Weights of a small mixture-of-experts language model, trained from scratch on English Wikipedia.
Size: 9 layers, width 256.
Experts: 8 experts in each of 9 layers, 448 squared ReLU neurons an expert.
Training: a variant of Muon for the experts, 6760 steps.
Below are experts of layer 5 (counted from 0) of a mixture-of-experts language model. Rows are named router (the router's row for the expert), up (a neuron's input weights, with its number) and show model dimensions 128-255. Each number is 500 + 25 x the weight over its row's rms, rounded and kept within 0 to 999. Numbers have three digits each.
Before each expert's rows: "mostly gets" lists some tokens that are sent to it at least half of the time. This comes from a sample of Wikipedia text that the model never trained on.

# expert 4
mostly gets: " ==", "\n", " which", "\"", " where", " \""
router:499513512491507458471537467501456485499498510524484455500512509505517462499514471498525521499517529504491484514493458515469506504516535474538480492499550521522494458520476513541483502525508462477473506490470558470470489536549479483531461477488507491501537533419469481488536505507448489489498550514458494504470506525516503478484507457480494532445457475499477505507501482503482493490540
up0:450483497442499526542496506489504480490524434449515472515472515515476480483493472499525540481501509516469487486479473514494495522499507499515485504533483538507507508505502501479499476503474544509485491462495520515531460527478485578486498458563513510481470569529521493529478436494473536470498497465472526529554525520463521532497438486491529482513485461511504519537502527499494552515497
up1:513501537497517534514556487494540522510518510527476514479489497498511475533541497484490500521485513517555511448477503532541526498514498468491522523506483531539467533495546493479471504442535540546486470494511517515527522435512511491496516499485495525492484510492504527489526507483545524496551492482462500508492518500504488485547561464519533450487511515488469491473550522540508533453500
up2:523551513530513505509505494512478523443489522471490500500533501528490513493473525514506471472517483460476516438427517544508506470538499507507506500509478469478527519494511503473538462455499491481516492557501505475456545487452492546511491504470468484509518477499501492479496487505494489499477525506497509480487481491494518500517475549496491529467501522505484508511512503532476530474523
up3:513539505508518473512508495495478480441542479436498470522476525489487476518487491515491470441443480500506445534508515512494469497484512576481532497523498520517471500501532517510511540472555478464525548496519480486471508497562487455483468497540472513512494498487514491541471510531500471455525502549506450482487513486496446520530495499499473496503503455492535472527520532514495497510515
up4:522486475457530504518484529495504467484485472521428498447538526484521492542522476479492499449514472477474506513516512501510462483495491490497532522521479445469535515490476471500478503521545514499527526449502470502500474503467484479471498539499530480538531514510532451507505476501500473505475472457502519509491523465506518490521503495513557503497525525459507489509510480511545485502558
up5:553476552485522516504507496504510487490478451457506504486497489486541488519524483492501508502456477497479504513493483519467505489503517487511438460495482505502508449504531518534497452487523440471479538472517560507506448481509497482514496508534509463512556495541444527498495499506503532486518510495507498493491534506536472534535501483503511501500487535472529498526499464504540560486515
up6:495507478480509517485556443497487475540490502502496477487477498534490488510472504482504453506504552515494497524487508513516510516455509476501497497529473475525481526519521500462495515465467500464527521480491537509476505526524488527524483502534522507518499558508506494489485492508528501437560505507470537509456489505495466480478478497517537503488525560510440492480505491532468469525564
up7:512512505517473491513484468474488506467507498472487548484446495509534479498504456456493481443484499498481447514497487485511447528479538504531509541499502509539490551480488511499514499493466513517474524494476512480531504493475489493496488484539519486494522475494519506520485569480525517477527528503506477487519488478522489527509513533490502522528518514505496481510516465507494478467498
up8:468507491492524502508479522488504475529476484505509475488506530480485458443468470481483478514532502512513494509496496472473501509526510498486528498488481478504494477549540494504489521484504522501522511522497509546465485495486470484486514510458491530510534510475512500528571510483508476433498439505533475530525508441552478536513533510512527541501482460536478492540477528554510488468532
up9:517442515547516538462485488552509536476522492515503517512466520482490461484536516480560519522515484456492492527514519528509441501537498502493468489474459523515489477449487480505504502502531510475533488486497496478491530519451457503525515508488506473521509525488496487507521530469528533492525488503503458498480474483554492467509511503491516492510464475492509484492530498526500535518480
up10:504530490455467532490517496505529468469484538514479522513467512480486462521518466468512492526478540509483495477463501480471509450503514541517466477486521533477473513532524487492512564499518513520507516500508523512465542510506472516517470537486512473520512477493497523489495537530489492499506460472527495465528523522527484476507480480510504513501520483488505461476503492522511459520510
up11:490466491572566492514517487478475511475537491492505527535504537494478493533513499510481468515504511453473468530488520534470496524510507450523476483532511532511489489512491537446486482498491515506475537482447497526512500513503519452470442515486534527518472478513495500516502505491482513472493470546501492502507451462477528441496507514491504522487485473501488493494506477559472499437478

# expert 3
mostly gets: " been", " made", " became", " into", " more", " received"
router:484509499476499494507498525464522488485526473527497477527498523455524523522492539450557533523485538512494547524504496487486471488456528464518455529491503523524499525482509497461527501516517493471509540519507479475523494485463529508521472485546513499526492455468478495499468484475467528505529521475497537481489507530492528512515520494532511517504491521508530493508493506520515523522531
up0:502486467541529473495443447486531517475514508460510503537475487510526505501499543506543558492485494539505574438524509510507474532521484504500456479529465510439522508459485483501499507480506486484489528510495556471484469509488545477496506564482527485491534472458466487486484490543511526517504483518473539433511531486485515530507494486497508490507536466492500511487511507496527490508493
up1:533500541494506472490532523513474473551473537480508504499472553545483561501496439539489516535565505495454494485493506463496482509485497489524431523530464496490495511506507485476521470486521451524504498489500486514511484462487488502508494495495512521485504525460500528466510517491539523511516484448484488479479493528481518532477522510505504496503507516479563489501472511514477520520510
up2:508526484475497466513545488531534532553477466504513473501501510531473508526518479500514465526528560499471457511495553521478464478556491474556441489496471507515506491492470520487490518519493513502512524525490501476451502494485530502529489492498525508504450506512467487510504472453520474506510529505543474464506510458517510508498509471453482512472519467523483481448495509477508492499448
up3:476495505455512519515470546482500506496451478485447530455541515481495516519553508504507514477545523514462447491505497496526506509530517469485496484503504527464495507531470486535498496515494526518472497456534480465484490497537464557481505483482473501475481521514473487486518536465471543515544494565505531523467505482559517506537522521466490487509536500512450513511495491500526487474491
up4:505474455510487489450514481468508505528512531486458524514519518520489482530496483503473472473484520484510468531490540489490517443508507529478542546510543497556508500480505473517503498492515494559483535488477491460493491484469531545493533471528524489507466465456506524515488526502529487524554512479558491517485499454472431481517534481508462510523500513575475492561478449513486509497511
up5:472498497506496452467547505482428516487493501503463488532516516524484500497541496499522532483516545533497473500447442547490517517502499534510509492486513507459483515483524467506522509495471502480488520515473504513470470486456463543519500514498503509474500485476534475473503499478519503502469497445548448531493491485484483520486470495503543513454512510506475504448535478540522470509506
up6:509507512508522503452529486538510440508476521440492475535532481492535520525471478474514468515511510533519514507481499456447531470473513526535555476475495522497515506470506529503486533512483465517501562479503531521523482477484472508442534500486478491528521507494493518485514524519469487517525523487489485528520481514494523486504546497532473506527504485529511497495489541468525563526538
up7:543514486477489453536507490483503478523494508494500476495528507473509476530478503465498517518496513491470514456488546516514507476501481537501508446517494498507454484517513491488488521518517509490551481481474538539477476487509500473551451485534520518511465478538515460492506513496548494492491529457495530491503528494512471467511505453543502493496494455466480497539488444493526522534548
up8:493514534464472481506545487480535495506472541486528455523531479475486486465504473482499528529528520542470497500483487441481495515491535482515532522501485509497516510511573521492533468482475540506500475529524488443486487476488516505491523496469466523488492468495500466531454495458484509534484486492543476537506502509512501537551436509559521506537478476480519505502537521448433484455527
up9:533489521486514481474508474479512507506498516527510469499474484528525517547474513523535489470507444475516508485528480501532512468520499489519507524496482462465506481479537499538502506486507524456485477508478524500477476499507479514499474503516532498482537509510520464487506567458446531486512513494530518482493512479528450555464466478501474553524504532478452508485525532475534528529481
up10:484490474488497470485538529462556501549536525472507475505481559517457502536496476479516458483477517517520483498564492473512487516554451478514533510531504521488496505497506486494541479472516535492539554506523481504519478492457502484509499516518471504496482520478508525500541549494530503498478486564503515482486506518518496483551478482506505488469478501477528533518512495495553512468492
up11:530507487491508537525540521533481492485509536486480513515520466542542480525502484516539494498509522493477466512472525487490529536442473491500481475485499499505482454518456507442509459505463504469500499548481469504503487512525485451462498494537455508516465507495484515520505499453535529494463474491505523547507476534506507484468497501474467455511467469549487522495500484530515518498518

# expert 7
mostly gets: "The", " The", " a", " un", " their", " this"
router:486471498570514430490497502490513521478508513495509537495513507499486482476514505525448464516512490535488483496494518477492497506534493483485516505465503506473499547521517470506467488475457502555487518520487445509511522510477523470465510518472472455475501485480508506510485506559511538471558490533517514481471486489510499513549479468503489479493529509506482439470438478488484545453484
up0:509492486455527493518495489510508526460480560527533491476548498491513514466493498510507518529498475524476486431491506538559533531487512474539519486501453509517519497510460533500524546553483523476481506473470537534479489459510497501504481496530505517493495524538436519509467502520491518471514565486464492482488493482521474469528507513536471527525478496504507456523489503490514480497527
up1:525486526577512596515459521479486531519498505523503564462505469497511496478476529513506503489524529508527541533489544499518542484434534518506507493501501554466516486523497538544544491474490444531507470478492504517516484504495514512455470474526507528500492494467496519511542501460499518505476460534495521469506501488517529504495497501479472471481492501482498502513510473535480505534456
up2:463481518505459467542456469523502488537540495533493509527502501531489477480535511462488485499524506501507512515489492491515548455520467538523432500488506491506490512479470524534481506527550522566516505476470530516504472501499521516527468470476510522463473553476503492472467498528492503523491457504551492477541424539522515494492494498490492503495478498492537497507468527473465478463508
up3:544514516496503436485537485488516527491466489500501529518523485502535492495462523507487503467477483492568482521510435452467487529537488497538467511464502493483509476490506531481469530486472504468536473486534485461526492490496492500520486572485509547495493437473510527529464488501483484492469464465512485523508478460539524503487500498465491536509471527449514466527469481514481492537510
up4:511554478515483521475542509521484565523456532484516512489526483503488494480542503475491525499475490510533489541518503515498478496495466505498526501503531480463506512452505497487461496474519491496553489490539498539508516464496505484519468523482487545561546515552477463506501512501536484510491480490480494513504514500493479541522436491533551472509518513493486530524509477438495491482535
up5:516473496469529506477438462507532490520513549536469504505531506496465476533496494470516463504484518526462486514492473532505503466520490513483526499510507514485484520499519520435502511480499510467510498495529452509491524503496453487502517513464550506478496514526523496495496492472533482477505527505484538491494542561464440476550518497464515503492547542487502503506529457534509519515488
up6:507515496494480417509496478487510505502538480548493494535476492507482507458524545492538494480495490503501466485538486493467494525494452519499545491486515501537512511469469448497504498539480501500506499536477491481503504530510499489473488502493461507543490488480499476494462497520512522524440501532471493512491488497517510519497487498430497484479567546469520486479520465466500481497517
up7:541509531501488523466503478525499503456516492514498491488514497526508457493538492485494507465497508491511488497511482553496502472490489508469524484481513489483570484505483518531524545516536492523479463449479547491472539524526499471472462472524518484504542486497516495483508503539478516519533545484477485487521465472568478525465483502547543548518474491514498513497512472504469546457492
up8:529540474487508486539479536514453490496471485509454526510498502538491465538488511500468539535526499517511498463493502511492495549510503530477542447512498455506516469484489469462484500497492483505482493545519497463467491507475518502466491528564523498559526488515483483511504448492509495533523520523488515550499506458446486505535480480490501498512497476508476478520468475529514504494575
up9:483481487523463534489471539520517519542458503475484497525515531538483534514480474510468479527478522524484513566484519511483499515478568500505472486502455561461515499479481525472496463490504501523495458462540488499481443500527528486537531500475507491522501511538470509517496473451485491535502523514508504465493506493543477534480498532513470470492511484476500515529536490470545534509445
up10:495456456468495525493535524462466505470498499484499509499500522452477466524460448441499509490466481470513499493489518488508479493519493467513470506500486541484501506449513499502486498496542467521495446497453516476526499540532478463526545514515486511523492455521532480480527500507479539539535509522522485474549494497511497504516495522480518540503463530482489492475500477496473472514530
up11:475489448461481487532525458473505472491482513475495470540486518456496486515539517548539552539507496506467546518452507504486461498501502514469445455466556506487522467501531534533488478532522483508495490460536500509536472479457471485497486502520492500486508554518497498493498517540509492521473455523486428528523510501474492528507520492483474548496473498502551509505538491482491525488502

# expert 1
mostly gets: "′", " film", " June", " April", " $", " September"
router:518490478526472501470511504500530527529483545480475513495545460534463491493450484490478467506506488513445471493521513517528513498532513522533442472464482505495541489497509476500510490482525513450503480508488479466483494480516458488513534495538482486524484510511463473442494488457499542515432542473473529490562488491480511523463505528482501518481497448517523482491511500515503494502470
up0:511520454488516522488494509486504542535488521450499496538525504500548516533506529483479507489507520503508542493504484533482529521480484495500555507518494494539517484484505459483479547506522473494517501458473483486549511461486482507475538496552509521512476508522505509567503509508530461460514497528511470486496539485517508511534537457523485452466543473517504513530501533478534528530469
up1:535527528532551494495496504503476515481519505528473542469460546525449488484517455476529505440491523494536496490506466528509491475509524502520516505499459498474504537532530498458472482509537515520500527470514486503497505479507433497500511533517502498537500491446523555527490490472497498516493481493494456480490462510467491542485488529531543530521510453522479480497516482485481534536522
up2:486499492479526491489477460448507476491496532474480478490532464523509510524506519477491570490500494515498515466480510558482525528486459500528512506518492479529483481541499516497486529528534495521475514537468506512509479502503512468467478485509496483527478551478506495502538491518504507466506513485493521523479517446546486513487527483508482488501505496461467482520463524481491503543477
up3:513499473492481459487506516516477473463494530521469530516502495470500451504507512482504534554572513505509493554503503495498504507546510467514505527522472506528505480539463476474494491558554484509508535480490473495548551465504534476490511537529501507468521522510511490513540554466473513492493450471462527507481490475515502468546455514512508534507496508460518510495514502488501518509529
up4:548511523493511491483522488499489519473468475525494420511480478491484500510503477508463494515498499472509469510507542476544471473527477511494525506482521481492471489558497521504447516531500528482547474512489492534535489489493539504456526512516525512493490526454560499464502476500511510460534498507513468498484499470450497506488506477498487550509497518476531466489542482504460532527493
up5:500506538477502541520538502520518487516479511505519495523489502483473509435468479480524502532547472501536521526498470481481483482513483527517507536514454515472531451506505510471494528503467517520518513527500505478487485530539511476507522455519475503525489532526485520487487514476513522502527497483483453490477489534461476523480513495497509478475493490512501483518464518501512540504516
up6:501521503454511503462486506468503544529468440505551477530488481480504491508509482476486527538492511480512455476499493535486522486523504497467521504512472525497475549544474525512508444458521511504464508482530440446511471482516492500502461527528494505532498519500499504487490533513525480476523490496465514510517463499519524514490469491486464476539508481519570507476465455522519490524485
up7:499469461522517502499497495487479566458467531463494525528496546500529450506463474473519528531500504463531507511499525505516511436545487483505491485471481473548498481506449498510535493495494546478517501476426494487475469528513517499515505509522505503501481516456479568509466531471484524515489535506518473493521494496520530443473517500492474513494520476498485503505525528520488464526457
up8:463491489449534514540473499507472480509447494517492511471503524531470520534517557514563498554527516543496542509489488435483482522476446430507529527516492505481505544518501474523543498507494502537477553464490513506484481503470478490533504528524505459492485523496462483459516466512467511508460462491503522491483513477479496490473494483492497511529462498515507502538523467496477500463515
up9:502474499480522441475515477566522540469506540513503532475497507472520557503505477504523517494508469560504506542485490557500499450495510458509512502538479508494465525499490519533483527465431483483486472508456475491492503475473497495499507482515527483493563514493510502481499525526523487517548538495506533453489486473479512508500526501485518495519524492516507494477497524553518482540469
up10:488538511518521501482487529487513536449495545541498449500532523493534488513460489488489499485536506522527524492478537481515536484543526492499517523510490468462502530485496470550520501498542492503456488474509531526515434502454458514489541488475495479507497519506489481539504489474461499462489537502506480485506531487524517529534494504518521463506521481522494500455515465504510529474509
up11:519522526490494463538500526497484498520501524476465516524527476506490471499519462506506502477489449492477521545541530500504522495474501485489493532506479506481499493483522536475468496511535447492533483480477472514487528510482511484479522536459504437517535524456468531546574521508543479528497485539522500509483552514499463500514519495474525513484484490471505467489526531523470443526496

# expert 6
mostly gets: "---|---|---|---|", " Ri", " Ro", " Sa", " Ha", " Ra"
router:502456505477482514501477485520502484506520489468534487508475458561487500503543513491474466493504503488482481470514504536513467510470458520436495479542496458518502488497446521494486474469504521500473519542531515516524524534537462501484509507549513548465522524504534502509495474500531517549481511538520503488478497446481482474485470488530459492487475503520496491493559486553504478508503
up0:465445497507521497519526470471533516504509459460508534500487469491443489484451496511554519500450494505495527532503463538535489487494474527483510448511512487532508516474490491528510488507515498521458532501505474533514526490505494526487506499537510521515519500497509491519462504485502508540494452533418497529496498506539516494472519502494485518496480515483498505500495533490535492486501
up1:456516519536463466470522476506516518470486504488504469429487507463535465490523510531466505484517512499459450454494462503493483462483473508470525501481505473525503542490527534537487561499475502509478495505483509483507502488503541509512443448505476535477499516540495522531513501533461497476503541488469514510527516492538474501487542547487514490542487479519557483508453502493488499534508
up2:531502530493489532531508482455501474542495534485535504526502551504537506466497450449505536442533518481512512499465489499482470498542497490518578498507514491486484538518485511486497481527512471474512453559491509516492482499528495505516499544506488498474480477515507530518515473462489500502511448499503461524503527520509522508484479516527452502504444501480496524520527475492503517497539
up3:505445489493489451549532514511502498453469497503569510496480516554489476501474488514546476538540557441500446496502538530479454487520510467549495511517500485547485498517486526505510496498486500531495500574462515470523502540496433502471455529499500517480465505492506482471506502516492512511495506479513547519512476479502509474494499484499509496489514513492482499492485491556494475501517
up4:487496515487535489523515483496523506579504500482506497530519487507490501516502523529495533457486480514504525475509512531490528478529466505454482504490476500525488492484523526518472466476490509507548522495463488527540516500525521511508492467499475511488505495481482507565454507523493512502491495516544523481466473495488492539516506505506493441529453478520494498493473505494521503489466
up5:517485497515489535494502521497505492500507541504470567494527503505462533548500478533501509470507531502548480522516496484502499487522487533497491526506461493524485470499457489527533513450492483544491499507517554501522503436500486498523509475517490496506489523488517493539508461502457518512481478499503468550516517490510547505499500487467510480458525521529539492517488493494479549469529
up6:492483515506510497462491553544467531520534539523443466479505469520533520476499515475499518489572516492492501475504494501525491513530511536527506510483512498508478526472521493489505480528517523516529497496466501529538518523499490485453505496495502488466515545522497515527486502541500504533541502462482484553506518523488509538487465517439464512544498527516506511485526493498511503497490
up7:514494487487480477538538466519530488453507532505510510516522485519505488518516572498500484518462502482501498515503439457505483491497483502533492566523466492503509512489456507491524485478478465514507572561503537485471530456494482506528443519473495514479504474466502532490542477544492453499515514530502469543509482476515488533484512518493481528468463512461501489494481495505504525501488
up8:536485497539490503441481494508470543507537467432500486502507527480514484485496461495457478517500500468532477450475474497494473529517524433542485500526522492484471462531506480494522517501501503515481530488504538492539534463548507508532504539491487525487533464541476537530514500535514530490483541534496500439472535498509482495516462503533534528489511525484514502488510503524468540484525
up9:504529482521500525496461478495538477496552480523536454515482490481442510502519500508540485532522488475514506474505481531499518469500499520508517489536507488513513523449492497497504493553542483484500450493527503517502476479453481504511517471453463467477490466494530525467471517478486493511527513478551474477470473524476526455535513492497478529492507515471480531531517527513561483526531
up10:542518539466523516529483537476521514517497457463491473454524502491514504467563472520529490527497481520514482486492517461509475456529495449488482478524471496474506530487507510505507475507447491540511480504499511516546510508527484471499468486513532484503497513500523490538544500489506474502489542473502455462531488522475504461500479461522482507473494539502532479490525455483495464565504
up11:490477557497442515502466523497496537467500511499482490498477514513490452486511530480522492477535468475539500498509527507490551503461489511520493493489473483501511515532451483500520456499508491495498455480518495525479538516534457478443495527505505514474501462538495505485457529500520512538508552520505518482514423499505510553484520491513454496492494556464502473474520544482501528467488

# expert 2
mostly gets: " S", " E", " C", " O", " N", " c"
router:482463531461471533500570505487441494501512473547544510467472509521560510466525499544482496489496525473525516502487507515541477529496518526515488488491465464449488503514467477470512539558515475490514480498486492492527483500479484523468484480476505493478468525544469478496482528486480507521463470528512508477517500506483480484532477507498515467536480492526494507495496474495481491503496
up0:569501523466501498529534517485504484442493499515501501504518446499489488524533519515492543547501483491496482495530464507521485537473491545492534552496454515435484479515491486483496475518484507525509490518500520500535485440506496503485482493520510518515526503528496503494440474542514506505504490507497536513463472464518517522501481493501491487463526498549457454463490511509491512543533
up1:542427533529512536474545476506515503535550495489504460582539483501476479483506487506456472498523505527518463533525512516528526496517512506510532494506485524527493476533495499507453505474491501523483540452483486511491480510501492481477498509460521480529495539494479461499541467499452498470529485494482479495479486514493500524503491486498495476513505523496509474496465486493499484456528
up2:506512547508521518490525540521482533508497492507524508489483549479496509484486565507478550502464469535518525521492504532507494544434502512508485551514455514468515541520518502474515533479503510499526508538487493508485486522507559498501525506517505532520504499511500502493471442471502520524539517563494503480538500507471476543491471555496459482519494490541509476463548536503504522474508
up3:521544475509557497501500496514474506474517510523501518502514501478484488446516503528490513520504511524427548479528526479476476484507497505522506498524503485511555508493535508511501500495491484501524469522473512532468512521564479471498522467486521516522502503467463521517519520514515472459518511509502541519525488492469484523509554458531529471457434525497475491516478513487527516472517
up4:507520483527433500494452503527475522496520506535463485501522432495551511514500541503502499495503479488494478491451494525528519542474503538524521491550496498486478519515487478519504528486503489522548477492518539490516488530507539528466497490478488544495503509473482487485492497464493446530473499492495540532506508524504529536476503550520533509494519508494496561482534475485488523497519
up5:498496458466479442541525447482444496513536480500517498514510487501474533499512506469491489521468462483477469492496518491550506466474505535493506506495495496471522530518495489511447502499465487457482532505504502519523449516477491521470501525520490496485522523499511516521474499496497499486491494506493464534481497472500541508521531488528522505508526538509536483475447491466545466478503
up6:496488514509472524485486491521499493491513468518540509515503428503446486497493482523510471524504499516480479516516523494449526515492505537538526519451498510518484510499508513495493532514560503492480467473524523487514450509459482484499523516544494474466463539503507523446513493537520503467515510487508492498488489512520474514491449483489456513515492560515476531488488503455505512549527
up7:505484506510511508491471463532493468461496558499530504443513502492486518524511547526515483494490516503501488535474487511488498479523519447496504486505499467456508514522500468509498496483532533511504521547498476526510491502498452462465529477464504452553512487522481498541492508471506511563523498495557520508515472488463499506497489497493462507532542538490472474482498494509531515486501
up8:520516489524496500486482474448473482465493522544465519531470494462513517483481519499487515463496499467465519536518508500495494473493494445472545544480505483545540477479496505510518502511509490547549519517497510491522521500487552486499486520503531499541479556547478514515486516516503468504486483477507505473478534535499490447500514524473483503483503522523508479529517492480540523505484
up9:497534494463538520468493527445543481489505507491504481466498502513524477512469484500507476488489430493480512494511455513542500535491446522504527477517523496529508479503465499500482495508454463472530455520468525510493516506445526472500507481532485475490482449494559476496489460506447472521508532468524494533525559456490492505508538505478483492543481500483509526509496503490486495516485
up10:522533511457530493475504539487543485547490482531455511513462509519522463526489509530456526510520525460491485533481504524492533512539495488505492538462480513528532518496476503510496504471480452462493495520510490498533502523497523458483495503551480495496536521489510468504517513451517506509472511555502496489505515487507488506540506507537470496473500518492530448495458500471485501511516
up11:510474481534489475455508532502488501489496526466492513474515484489487497502514491473481519446542522513458507511470486510482471499459514498564490505500538531502479490473532496483467479506474536507489488496490486520481474472489484519522500497529490492519502489548482528497508456516487516550532468484515519458495568488521510502518517528505518482494504473490529575434478519478503475526526

# expert 5
mostly gets: " at", " where", " during", " when", " which", " under"
router:515528563551501486504472507524530503527502532534463470453500484481524476496473512484504502515469509452492481493521507471506519453472507461480476531496468461469505484531545478544531516498523538505476442470509490453503530494485475478505472485474494473500479516469480518524521576493464468513472506508481532516541527494485557487472536487523519498484535502493548522505509509501501507478505
up0:518451440464466477529516498506509515516519508444464475530516535462477522496506532467499458513486484459504479500499495493527522497500534528513492555499480512533489503525530471492487522503498514514499511539478442486530471552469512525556498452524511460511495524499546459457512511513474478499527465524477526475499485511492532497502500510516474482487485538498491452482485482509530508515519
up1:520511522546486483508484518483511476496516503489503497465540481525526454515506514506559487468494543529460483502511547508482462519521488526471510521499515509530558483507460463470506498529466497469457510516498483514496459493514450484518537507515539507472480484497471529522521546514506513516549467498462515505470497504493518512469496484482522533498488513532537526459557494508527526543444
up2:478517467503518491454466507489548559446489460508512496496508477486463493481487518517529494480522461439505484537537509502496478479511503525522537508511497471504496473485455463507483529477538504515489509514487455476508490499467467490536557492516464476468501523526463517405513473507514524518487493540474505524531498529474537483495501505537539443485474511491511540529514536505458517527506
up3:525528465540489532519467511464513503533497503515468515515520480456495488477509492510491503480505464472510484541541537493484480489483484481485462475484502525514446499525487526521508505459513525509556464509554508512519443490500517513514525519537548478497473540529516531509533510513506485543511536530481492498543478523513473471525460492495514480514538492427492511522542455513505494519507
up4:490513540498503475491460481528518519474521538482505532471443562478476454464502484485513489525516487537466493493507486450513482504483483489551520482496504504464483494536491437502501500526494511495507503528467540473491544526489498515483544472536497524510507535536522485502446487555468560481491466544479499511487510502534482482464509523519474524484494489509516484475529509537525509550464
up5:501511467515502502466523551501538500504518494527446506541487501489486508545498536462511464506520488469498499487478495471529520511523494467493557503506488520487472507496533538473451479528510511486473493489499506501471499482466511460465496481546484439518484474450518534506500446475509503496496510503469468542528491440460500495446503556512480497479457503522482476510541492526494491545503
up6:495518521502489502502444500483489463526540472510554481500421505486539532493508540463458480522503482521534504506526512507497553493524502523527483470513479447501495502545527495471507453479494515508497510520494484502485488511523478511503531509477551568448584487464495507509486509496484493495484474516483555546476497499496484505563503497505511498545442471501499523546483507528503472462503
up7:540507470475491518479482476479508488522499527493518487473539481516486487496490488501512464482480457468502518470496527483479513553537513517502465496468495485541531540511482499510523515466504517498507547476461522498485527494523466512522446512515516480484518479500473490503513502533573516498477490448511507515507560460546527496507462484517486462491510500568508479493499494520519543518516
up8:492530493462505494540529491500504502494526530516496557499463469504453486451514473504485557502462544501519464463519506545517493511491524478511464476503490497513505499492499479497506517495499492485469519534475456487519519525528504497566479450489532479498486443485480553485501531556490498474521503507499477571517518502480499479495482448484478516504502524475511519488519524499572521495484
up9:493484481534494512513508491519500529501458541498473469512514479539539517430511494524513528528528523535502544462482513507485525524535487476531562517511456492529483469478500459458492457477513486570512490530486509495492463477506531507483549496525491482464504471473527484508498491485472528457454511482501515494479458509541505516490505480486515536510514491502471496543462468503561484506506
up10:529533563473502510533528501494482470531464521550532524496493483484491459471514504489504462434489505509493473504462489469552517473490470509472529457516461419482476493453510511527520485499510526501498527483516491504512502483489511520516447534517488508495516493491511556525499502521481512553501514512506539524506487539470502529521482481517499504494511494486498467464537495493495513503506
up11:437525505490480507460448499488475496496473538449493552485527525506503516506448488462494509501497535499527507482529488558474541503481519470523554521504520482481429517489538501509475505522507521543502505502541511547487569475503475467471480480540517506497539522503512486517504497535506487507500523491470513522497558530500520517538499523513460478512499524482541494482503496509514443456502

# expert 0
mostly gets: " John", "ka", "ko", "á", "é", " George"
router:541518488514507528500509498515495501477485495469480491524529535493454448518472511481449503512537476495544480485482507527502491510489493555509499523513508508497493459455496530489475496469436507524548499491486506536524486467465492545500553494495485496518500518513548507516502498505530524515463441465515494523516483493503469512511501535491500491526500498481483512495495494484528481499460
up0:481508518559507500512512527507520535511499491507492510506537502506547481480537502484489538535507520500505541496492485487474537517525481500504495485504475469463497490476465490528479522525523488482564516493474529510496511502505500517489483472488495512506509496543433498498490486497496487501485480464469515503483492553495489521498486529485495537530474461505497494566490518441487481498533
up1:497480468507486493527499473547497489521521527504550519518494533579504457521511473523499480516485525545505530517519436504483497513513512495508457478504481508500505477484432520491514501497523502515472523511487516497495521479476450471474476531483494487490464492478482495535484476518541492501530544531486509513495524522486500474515478455470468468500516528503506487486500493517483511500463
up2:477498462498461544483490466470522465489495500510531482525515501510477479501509461497516491537455477538502469494469459519512459484480483492496538506519474497477536446503479498493511488500469529498520541519467521506482546522469546565494520478500504483523484514487499477528500483481525477530457476480498466486482467516485466536487503535532480518452478457479510505447487481482520476487499
up3:498490512525497488497483514536535483488500536455482498506532476486497467479493523516467446497503469455495495475489508506478494503557487514488509479530502519528479489441517544494516503561516471507506514511503518508493488543481526522454462483484473488515507500504497499443484558503493471490487473470494500479477555497487488511513461539526514458517502467463539557481510479481511485509464
up4:479466482533518496519496510519508466471512470483480500515461503501503498500485450526483499488492512511480506468505502504507478471542507550501502554506482511575504495478476492517477457499501495447464489525548527565492458518500485497511492479477537526527501493437485480475531473466512448471495523447461506481488512516506530539518506488477483496483503501489454480491492533530483480476523
up5:482542499500510456471522536462501487480503434522510550521493534505472505526465493497506514534462490499563488533491510488466466512453522487531510510521556506479485469532526558514521464487494483498507525476495493497494516513501490502498509527481501497498459488534487522476498467494481471495510481470542471525504489472486485493493508514472521475528450537489501529501560504447476491526522
up6:504540505513524491500509551516511497494511445504496533518453507462445541448537497508514497490522513488532482523485517493536513520521520463481506490512490501476486465500513489485528480482539475488496480493509471465537467496472463465501510546500507500489495484480512496503518481526516508483573511508477488538563498486480473448453484535467489478497495495511487523541458499464507515515525
up7:497495523510520507470504509530513465493504490532473450512492466505508516531531486458464495477490504498474511526486517523515470510526493476483506491533484505522543540503545471506504497521538469499505494516494476513458570514540503537529498500462484526524446488503495562543466488511534512543498523490507483523475526562487541474479472428507472504473495498464471506495526483497468464519509
up8:517526520453506474482489516534473490480501487537491474538586508507479516509481510494481502530555478490534486502501521496547469496498504513495501507474532492537483481537525471517525491507475513502508524521495478513496496535526505541497444536452478514449531553540506499496472503514479512495513488526459511521535478469509505496525509503563506511478511493503506520508500484482456448527486
up9:507482472457480480504531501488529485522516478508479469499523509516481465491491533514494503450478491494472498483510520514497527515523445503503502530469453488512509541449496496517484511538534548525464482495459543489495504495529484496478521468491497517474468533484534519526530465502463513449507533503489542532496527442546482496483521523507452491469523536497436492477502508546450507528508
up10:468517487461550512483496500508512530495544502494529489473463506537531517478467462479524470507507501448498471449482484491511481454527534528504501501484555502506487551481515492480481526503468479486480487478520537506516494492539508483470511520513539496534508580497493455499480469506457511546521519504481445556523551506451482493496460489511478545511509496475504521499476472474500464479527
up11:502555476525511535536484467489492563521484552507488479486462542528558488470474504459456468494553458463512493557485484476479505489503481468492520491475485474480533506487491474501507517477494513508489497507524465532473490541512506523523483519496537537508495453519503501505506543510522526482515473584463487489537553517511518528497456534503484484525487531464508483515516492504497534491445